python train.py --activation="cubed_relu" --moe_layers=[1, 2, 3, 4, 5, 6, 7, 8, 9, 10] --balance_loss=0.00717 --vocab_size=5814 --norm_eps=1e-06 --optimizer="soap_variant" --grad_clip=0.5
Below are experts of layer 4 (counted from 0) of a mixture-of-experts language model. Rows are named router (the router's row for the expert), up (a neuron's input weights, with its number) and show model dimensions 0-127. Each number is 500 + 50 x the weight over its row's rms, rounded and kept within 0 to 999. Numbers have three digits each.
Before each expert's rows: a language model's description of what the expert responds to. This comes from a sample of Wikipedia text that the model never trained on.

# expert 46
It responds to: Sentence-opening words. Words beginning a sentence or clause, mostly pronouns and quantifiers like He, It, Some, There, Many, plus Prior to and Once.
router:445560427483494460525572543455427501518448552481530579442545503439436431450435440556432493566554453493567504572484497467553494560571457561566453554533563544543429540602483456523501444463550434519513519469546514465457569579535448453504548449542480459449492459444435433564495455437459461475498592471535538569424536447422478460445486515377556566462510494570574558535514541462557447455449
up0:545514378361461521481486559495516478446482495494432486379574418512409514582466459516536584500495520508554469542528516475501600474501579433454542405488463529523467487516530482429423514471484545573485527466497479503454593443525463524474460557545588483480497438514490509492517485556577472500467514383516526470512479413523450456506467444394526494434440541482536535373504446440555488574409
up1:433552522520479560568571462452477582510460509428548501437525450528565582467478526552529528485419517440526485570508533545528535494466506463667509446468471535508539537516450390452591414504448470578500486541524480546468458525505517477489564416477375460517510495548557490504525515440571434453454546534429501493386521513497454473534421442536558578420497525535484367520459524490510457580556
up2:567489512433510509536545535455516437537552425468511487457505506505506362546516627508532489558593485467520471481554497450524480460566455456582510523535390475518440514541557430481543429507493553464443574505526418437547488565531490552442573508548460497461485531530445553515468544533528516548528480573504567474484436450375482448454471510381576502486455432503537468514533601418485570629482
up3:515568518502639462514585527502485501660441445527594509544487540616467528512483515526411432537537504456473552571470490439460580488439543544496513576544559464480470496442495505535476478495466513421509460379521465475422475523465414485402426471449510404543445493437516565493503473550418427468504509528532534503520541535475579534497529517480556482472519454448488476509554601485632492533504
up4:502411519523461524594497567499428560582477552500492446532491510466520429463480490483502430503476515499541498580477506511536533575472539467501520420574567532454485488443455499589495468500531461475458526461556568333496437467572508574512506361412530442502499412465463477469486519431461476615568546443608538566455535510516462466605517519429587488545551516485553547478476514529471465415462
up5:421477542514441511564452491629519553481403474486454494473568578524504506500474470458427470518438451480445480468476526535503460521548575518478463463555502463544430523571541522469493514579532544502492436502529463468473571466620521430607611582501523513527516451534527564447460610413474534565438640497466486489493475515429471552434500467507561465493489578444559509500506482569554433400429
up6:486524542409565473475444452474511597508607512561457465555481494476474563478478371456484644511489583517516553446497528459451479558492427558486541547488518486523537486590494532455408497571533437507588466441587496443533578554457585549504572451473402457488497472426490417525449575470463440483428499555409484474534529428486540505444514457548496536480509534425440562458479572486546481481494
up7:567485489448529458532586458594511568472509500432487519418488556550576503476576427459395542550534471573502482525463458537468478556557551551562483534400527532569413571532606442505455438508501514523436472490476434501598531505529496494494461471469492507464602573574509423495406528478492522444558548446400428539496495483494554502473430481458538405418545545541439498507444505517462428447414
up8:467600433533510542459501573467522437501449499508504499537588512513494447508416445477540434482595486518534424551570515469478469515458514516515562487511500434446444637571465500458535490525552382539489458460468458488442460525484394515402483456566531556523438505472475557539388549477540566486438593614540540517470552493511535477542574480427536536618593516587553498473509473472490520549541
up9:556442483506511458638494462475379498469604564378498514537472527412527489412542537524488551584518521488472407453498489490482540539612541421543398489501490521504472549559475581531447477609462568477474581441507442486481435497518484508488511451459588521498543527513491488553479514474428540492449544514518467467489392549585493514502572495541514583496405545462399474527466488502530468489405
up10:402470502504463507460498487570479467582548506473545477481437599507401521416453514509513495450505549450549557369553520528505530544531463574505601611494523537455523407515438501465443416531495519505541514518523504568586491590497483476528487439581448455464405513513516390507471536556471438484560572553449500549501491506460416539557460531489494494493445430489500567427535649458580488514488
up11:602482435508552512449478503513386512564503438489463435609541543419608488534527502487532450522569513424513455505457483539598521527437498432565457429466557467446577535512499503512499517562490460491538503509471491523495456592564500450483606479531507497443478460551447497565475529478531554496454507465537412605464476492451493535461414506464473586473494591456616359530501471488522609445473
up12:505535476499473433562520521496481396532469481463592519441391509534501504471483482487506477500460478501483459568596464427589463462478507452444589530504568544544520472496554433482491494390505422514511489525540500438438448459490469472548476413450521536501536501473484486606450483398604426491428467506509412513526498530369549506556499550503413551414602550497371486477526488448569550506578
up13:463516385482523442465416450490494527535455539447533536477408438570458407484446430489444490450515546580610475602525493572573534565554595488529501482547561459582477420496523507611445486568501516519510561487512495537478411508529433498560549463539423594560490548512541505511512530440518478510488479511393474476504468484464538555451536487547496562453475594523549450452508506560449475374558
up14:374541436452508456522573527441502470459463534518462475490508503390521478510421534533539539528536540566505508456499374467494490509499489560473438625512504555468533566413564419426625465446448493461547497436503502551474440481492563531612471549441517611527525471495460561453436492510524438523528562596495553509489476523481568488499532520458502517534577537526567509486561452365546505584500
up15:483439446493490554459417532480463497518494560535547530381550490471416492513464432531504605488518532493499509436422526546351470481578508508532485475547429548463586558551495449502453481510569428469522576529692488435518460478554582471417562501548468485518604461447593540484479440503423462518489533533505493510550563414421526557470462488440529537550486500521528519510521529534440519476537
up16:441402472421507471490512471473404483536549504524524415439543568410487478453505481546367503492428512478467519490528543483569523487525540468456465395508501555565442436407504557484559547613465389465507442472513402395505519591478485516541447492438465550459475607448552423511584533521464451454485526562493508537458503441564486532482490497548550452527390509570526541565458525483485467530524
up17:501478551500450466584537459574516524493593478492426502495539502505521509448448472588501500501487530477562650509508477430518530525503557551496391384504492468570560499556578572461574445515498517629563544539409435555557536462582471433526509577483481561458499555495519521492549467499540509539484503470555620570497506505425457478531600544547494470547439614499489546584423499470515466503476
up18:465491507439443494484537399461550491440460575470460500464513422478511500544476497659497414491474456582505542544477523572415491549509518482464449463543472448523528521524478543582536451542560489558586540517509509563455518472523594473613442542514474513494528559433461577525472484392517430519493534524432475499456512656441468603427487488551585455482494501632549493471487472488528501516431
up19:503522446480462407450444367483605460513476423517602502396569467460536527467530559479449492474431430441527499585554489556400432516596535538453577544544475499512484528480477417514528510471497568477520471399642420501505491426494495498667482494513496513460538495480480502556528524488502555543511506551576470522452549527557584499514538553509526427505554461488603509517507490510492486537495
up20:493472385483498493530540435505462473511467628437505544498496483466520500558491487530504515435442479441572458495461550486508487531435519470560460566549484417496556387494521583470579486487468487539574453542527533497488586526542528485594496455555488496460475574501502534517559467554458366463462545428535491388387563451566482408510474498467522519558467500484370505498401586394549507495511
up21:470520367558464483512491532457576527555509461417543494487571435444526500504449532464492476538515515667564486484479503460492500529540576444435410585559514461493592519494531554497520579502521518458494408465567511531457456472445482524452487410425465467551479513505373560473511569388487457439457566465552507501453446566507485468549419412509507491601531460515488468471515430437489477480588
up22:484492496544499519572529541519503555520442469470434486525461452503407483468518487541455518479575391578504421535548542517477560496549436501505493412529597546450564498530427483514493527551525612445574499459449549571489481535466425572500422564489501536426518502487473461397586462436541568376541532564528541470501438455412508475449636472433509531568372532525499527557523486530535500479514
up23:497434463557422492562381487481464466442493478500615455577552417509454538511498424569516522552552512523500462489504610592546521459545462513414524473550587479504437571511473515436485435599443479559458536409549506496479474529478524465529488416455437434480489501477535485531360486451448449493517558504567443522410418542529507496492527511494487570526512502531463568440587542554560549507604
up24:436550503640455519563345473413464502475504384479516547448451497485530509512479533555503478517467518481454533541510468443523434519507465616449532471575498582564537446435393521386527554433502534509480453520525475472493560464627620572433498516484473538421562505558453538533488614415485496497506505529444548503532515497506503546432494472434522548541480476527517517572449509483515521455462
up25:589643525519598537482549557499409540565506530452493518459561469455498542433492531591475463557567529554472496560513541513540503557494471482509524458397579473502503465486478442599494448487545511485615453566532461465589577590413516523589506535462450470423532439469503469580554556425465556462488534529472476508487555571483374420499563496509500501538516489535512435469460460493472583561520
up26:510554452566545488542398506528510438463479532536500502504401471598515516559441524520465421567398475546510521513401560592479495547601571611537469445489569527498536466536451521511572482544595475486603510498508386451473447473504517490482547526486527523500505425544537582474548495435476454508429541591435578482501490442499540514529493477517527404532557434477447426507582496458618499485542
up27:505478415544439392492461564472448477550536453463530556566407507367494469505430462502548571426413505599476451530508476440499442505491508548538603523571543519442522419563391468468476477510572572468518504488492585510566465600524505510441417456538483561532559456545531485505464533457515548561466533535452505558493549492493433594555503480452624568510437520482489485495535505485541591531514
up28:476460519536455532477521569515395486468443491399511471475504455499532518457509512509479407469552452527526597559436538449530513546530480490469470480566514463462473507543444596519545629436448538447500544500526498530584472495516458516520473429502564511451493425507448399493509591503493457468459522518437472380432673463395443524441520596428466489539534520495427493573543513454539568439538
up29:455488541519448531472545493511466537535493457497475492509404490549524433549481554511431507465542457432512412537586503497600488544491475452490477483573502470449492510470494566456528498452413443574573553465568523446414583535487525432514546447434488490463484546492463513513486469534565451562571599530474525548485420528471513521392638546500559458476600552354438626511541548466494557510544
up30:509525426500486542606431457457510548541497534387500478518552530586493458496485492526486521570558536456452523430559469494554540568517572587497444493534518497435431443730525497489488490450534527540534513466521394473503492536503562567423493503522543455529563521385557430448519597538493477466517562513559495489514559505555536537470494482431575516527504455590540570491556446429507475492525
up31:501395521573491615489553542468526615498459422539473522530490411550456491590382551481438513510400561599441568500452508466528493564526509478600447385537543536478446563581446490603457517514500498449541461480487476531538470434475420506433591437543514540537531462497496472527543448523464484454441431443483519423430474558480499570468539506466560493464489470501472518530405475505501484516427
up32:567535440444482419557473495510495450479476552508553424503540568533515484523385498564557571426501518578568502537512543554572557473479552489534464484475582540484486478391458466445500509443583491525470485438538493557496463523427547494439525477427519410544490448421401488527479487544526420437597547526531523494558557548503481455570542439586498513393523442521474628433537517447458531598536
up33:486540545494441508516435542447456492505571467421571496437512454545509470574384535470487401509477567574504580474471520531510563505538460483534560512453494470599514482482513468612521518382563506416526474490552527459520431526563617503522528529407474427481428541552433410465488519512407551449479582555505567438423564496514531480579529446523456520501516605530519449454541539447460468437521
up34:457403558587460504504487491382462458567480562553518571528442491582520546463499444538484496551431574489467502476507581455498557479568524577455507558522537453443490492547440526469530425412456543479489496510544415486540529490503444445441515503544518500426490414452572512504609614570398464490497427472575484472497527409481522489528532522409409498427484414562578558464473530529530429481470
up35:453475554512499348572568519437493427482517507455462363430530466508496449464546492461509449553529546543537566559544550548582521543507490482534473454507491484465516522498491402424488570553532428512548515496501498523418508408477492523529499578578439477513533554425425414522557412430490473511489448487499343485511588494503481503509559527525523503543491517396490588427544560525561417517482
up36:485525467551556497426564407507459486488543518497547496444450468484497494501533418527494495529612436577574497494348544436421484608511566507513441501474598532486454457488447455506528503492394419493524428462460524448630529466550499521539518565540478430453438412512403472583501485537423555452485560514479524451498503460503586496457460600460575553428459477500468504540567505465472477497515
up37:485516486491470425511525587431511616511446498494481496437484457441462414488481430487476404488551475551525572463495486503447545437549511503484442533515582531472421591383462474526453430527479547551546376478527429414422580533452497420504498502471564454423535434608529548524464420432420504570547481497483445469482514419444457529581509451526539488540524440520488445485482537429509504586485
up38:580478553546490484401485485374439540484475574491476567432470570481537452514367487470543565563451484579581493569528439430419433512472504499486402471498489563530542488493430553460535496502489474530557598593577608445513538566470440463448503502519425577469523496507405563524468569535522460497501516456575452560511501484471508508561416427460459511529498537582507460492559497479584484507478
up39:460456473456462478508525485587503555453520472477500434524461585487509592578469529465453528475463470452558534498636544444548622504521541547567528477490525509513418488459512431618473485380447517574436522618583509477456503499432427543402588572514646526498483453472558484485571413546533468500526461568416538477448540510463544500470442495479491492491497555465482519500491457488510449471460
up40:473630497394501503548542527507496457535494561477545477606510479463490515567512563439398439552438492519543452513541535502487572546510452432470538440552543471497465501451585609488404550471489501578425481486416372556495447524524543530504461412504459554591603523537496402581553487412481519485485522419572468507426514453462480425513527503530499530429505551546501498494525467488589468522492
up41:462496504521572463465468474442543425508507589451573495554535416542485479433423505487462554610607442525489561489586567523529585459548558551509463533540554506546484459483470437521569507529552547543498446430510475575482456496462501417516568503531480514468515457510509510555506557448484567469584444535499557398443488350442526534490556484536491469459478540510569598549481508365604477517489
up42:427573484454495456486535419617489504477483501550441524358482493551474456399532537583508481518435405448479443484420507454418561536488458467505527416449455457507515524512467485527460523500433522466531462553434485531468503483489480522491489506490378550555479469481434448615510471497496465402453508490419459470481561463535464498528499503421565428496387549575500568393492543480627499551514
up43:412493502539485461502650473534499581433542473516488453468460513459493419409453505527436496527444601569510470450437453497440510477541474461481466578507503500533530497558488512524505466569578422483490561547509496495520567456458599514507464423513470477463453415491510466475504383595555504623552430531593591494464512588558584464562566569507554509490435524438567497542527482533515536565473
up44:486561447541496459518543416481537527570545462424504482529555489467538493436454508545492570465495543482566497478458456549493563525498522487424551419500493489410481500482469544498522606499571553488557477547549513544572502623573420472419537516466560507489514565486466534448426544517477549495522556452414552477481419454429584489469504464505580402539495437498449594509634485492632498390507
up45:508508432437474466507548598436462514570456415555548545480509371499506539502488467570550468488502513399486455433432479527499486524530510470542449469518403419471455576518575565594481485460511509539525560501560551557592478447567462453507452436460480483483530442526421487538485554467441448489425447523486529510434476407408597476445529437410490542500528458518561587539513469420503455486391
up46:555487564396503465554484509582414447457417538521476514505549555467476448609545474417516428509448507420515450451553570372480478548467534536543500435548536575549467581485630499521446457447477586465472474571514405522501510520493466586437495457509409435431590472439486434499456537486538461499594464584518490493464551490489532501491604517451506516446543515454483486466544548471441519533503
up47:473578534535458447500525407545393442521442472501420494407534477427492528553486574491507494483482403526446417583505507509419409448592471400563495444579547469476550400608554485527509500467534598509550520480554432503514478598535512479536575455487595590453435543520377481501499508490530459398515486472525562500512554505465462559519507526498487468508470539531501505479552434466558535501547
up48:489533388442518508430482544543573502500474445570523496441378493476462533495519492515532532454508529578462452658435575499529480565486585538505569553462526515522481461495523416491484561415587543499512516479493415466593503463470466396486579452474474412498580523532473473484496542498533472478487602483557582488501519509412576565524540473534460491426470465537562539509460605614498466451509
up49:530572494472424544520467564511460497500450529498529498547517392473551507557616465531476595480465465523472557477582480437453412528472548560556437502457509574532499515557362506408510471458496468397501495506555495445538470582504426409512495444550515425555567531431540505434509488558395456484543495515530568553589571481561447562500556501494485496488543524484560637528429500484545493543533
up50:542539425460580448568498539419524577485516478476453519479475494437411438537500461496467457492556524474414564561487539508589416540539386464505485568467420556366509522464525432490503444443499447451508479531445474555501499563524422533496513514565517476430514452506476571579517449495510521494509493542574524540512556544526508551446462467441463505314572488543494436498514606483384516504520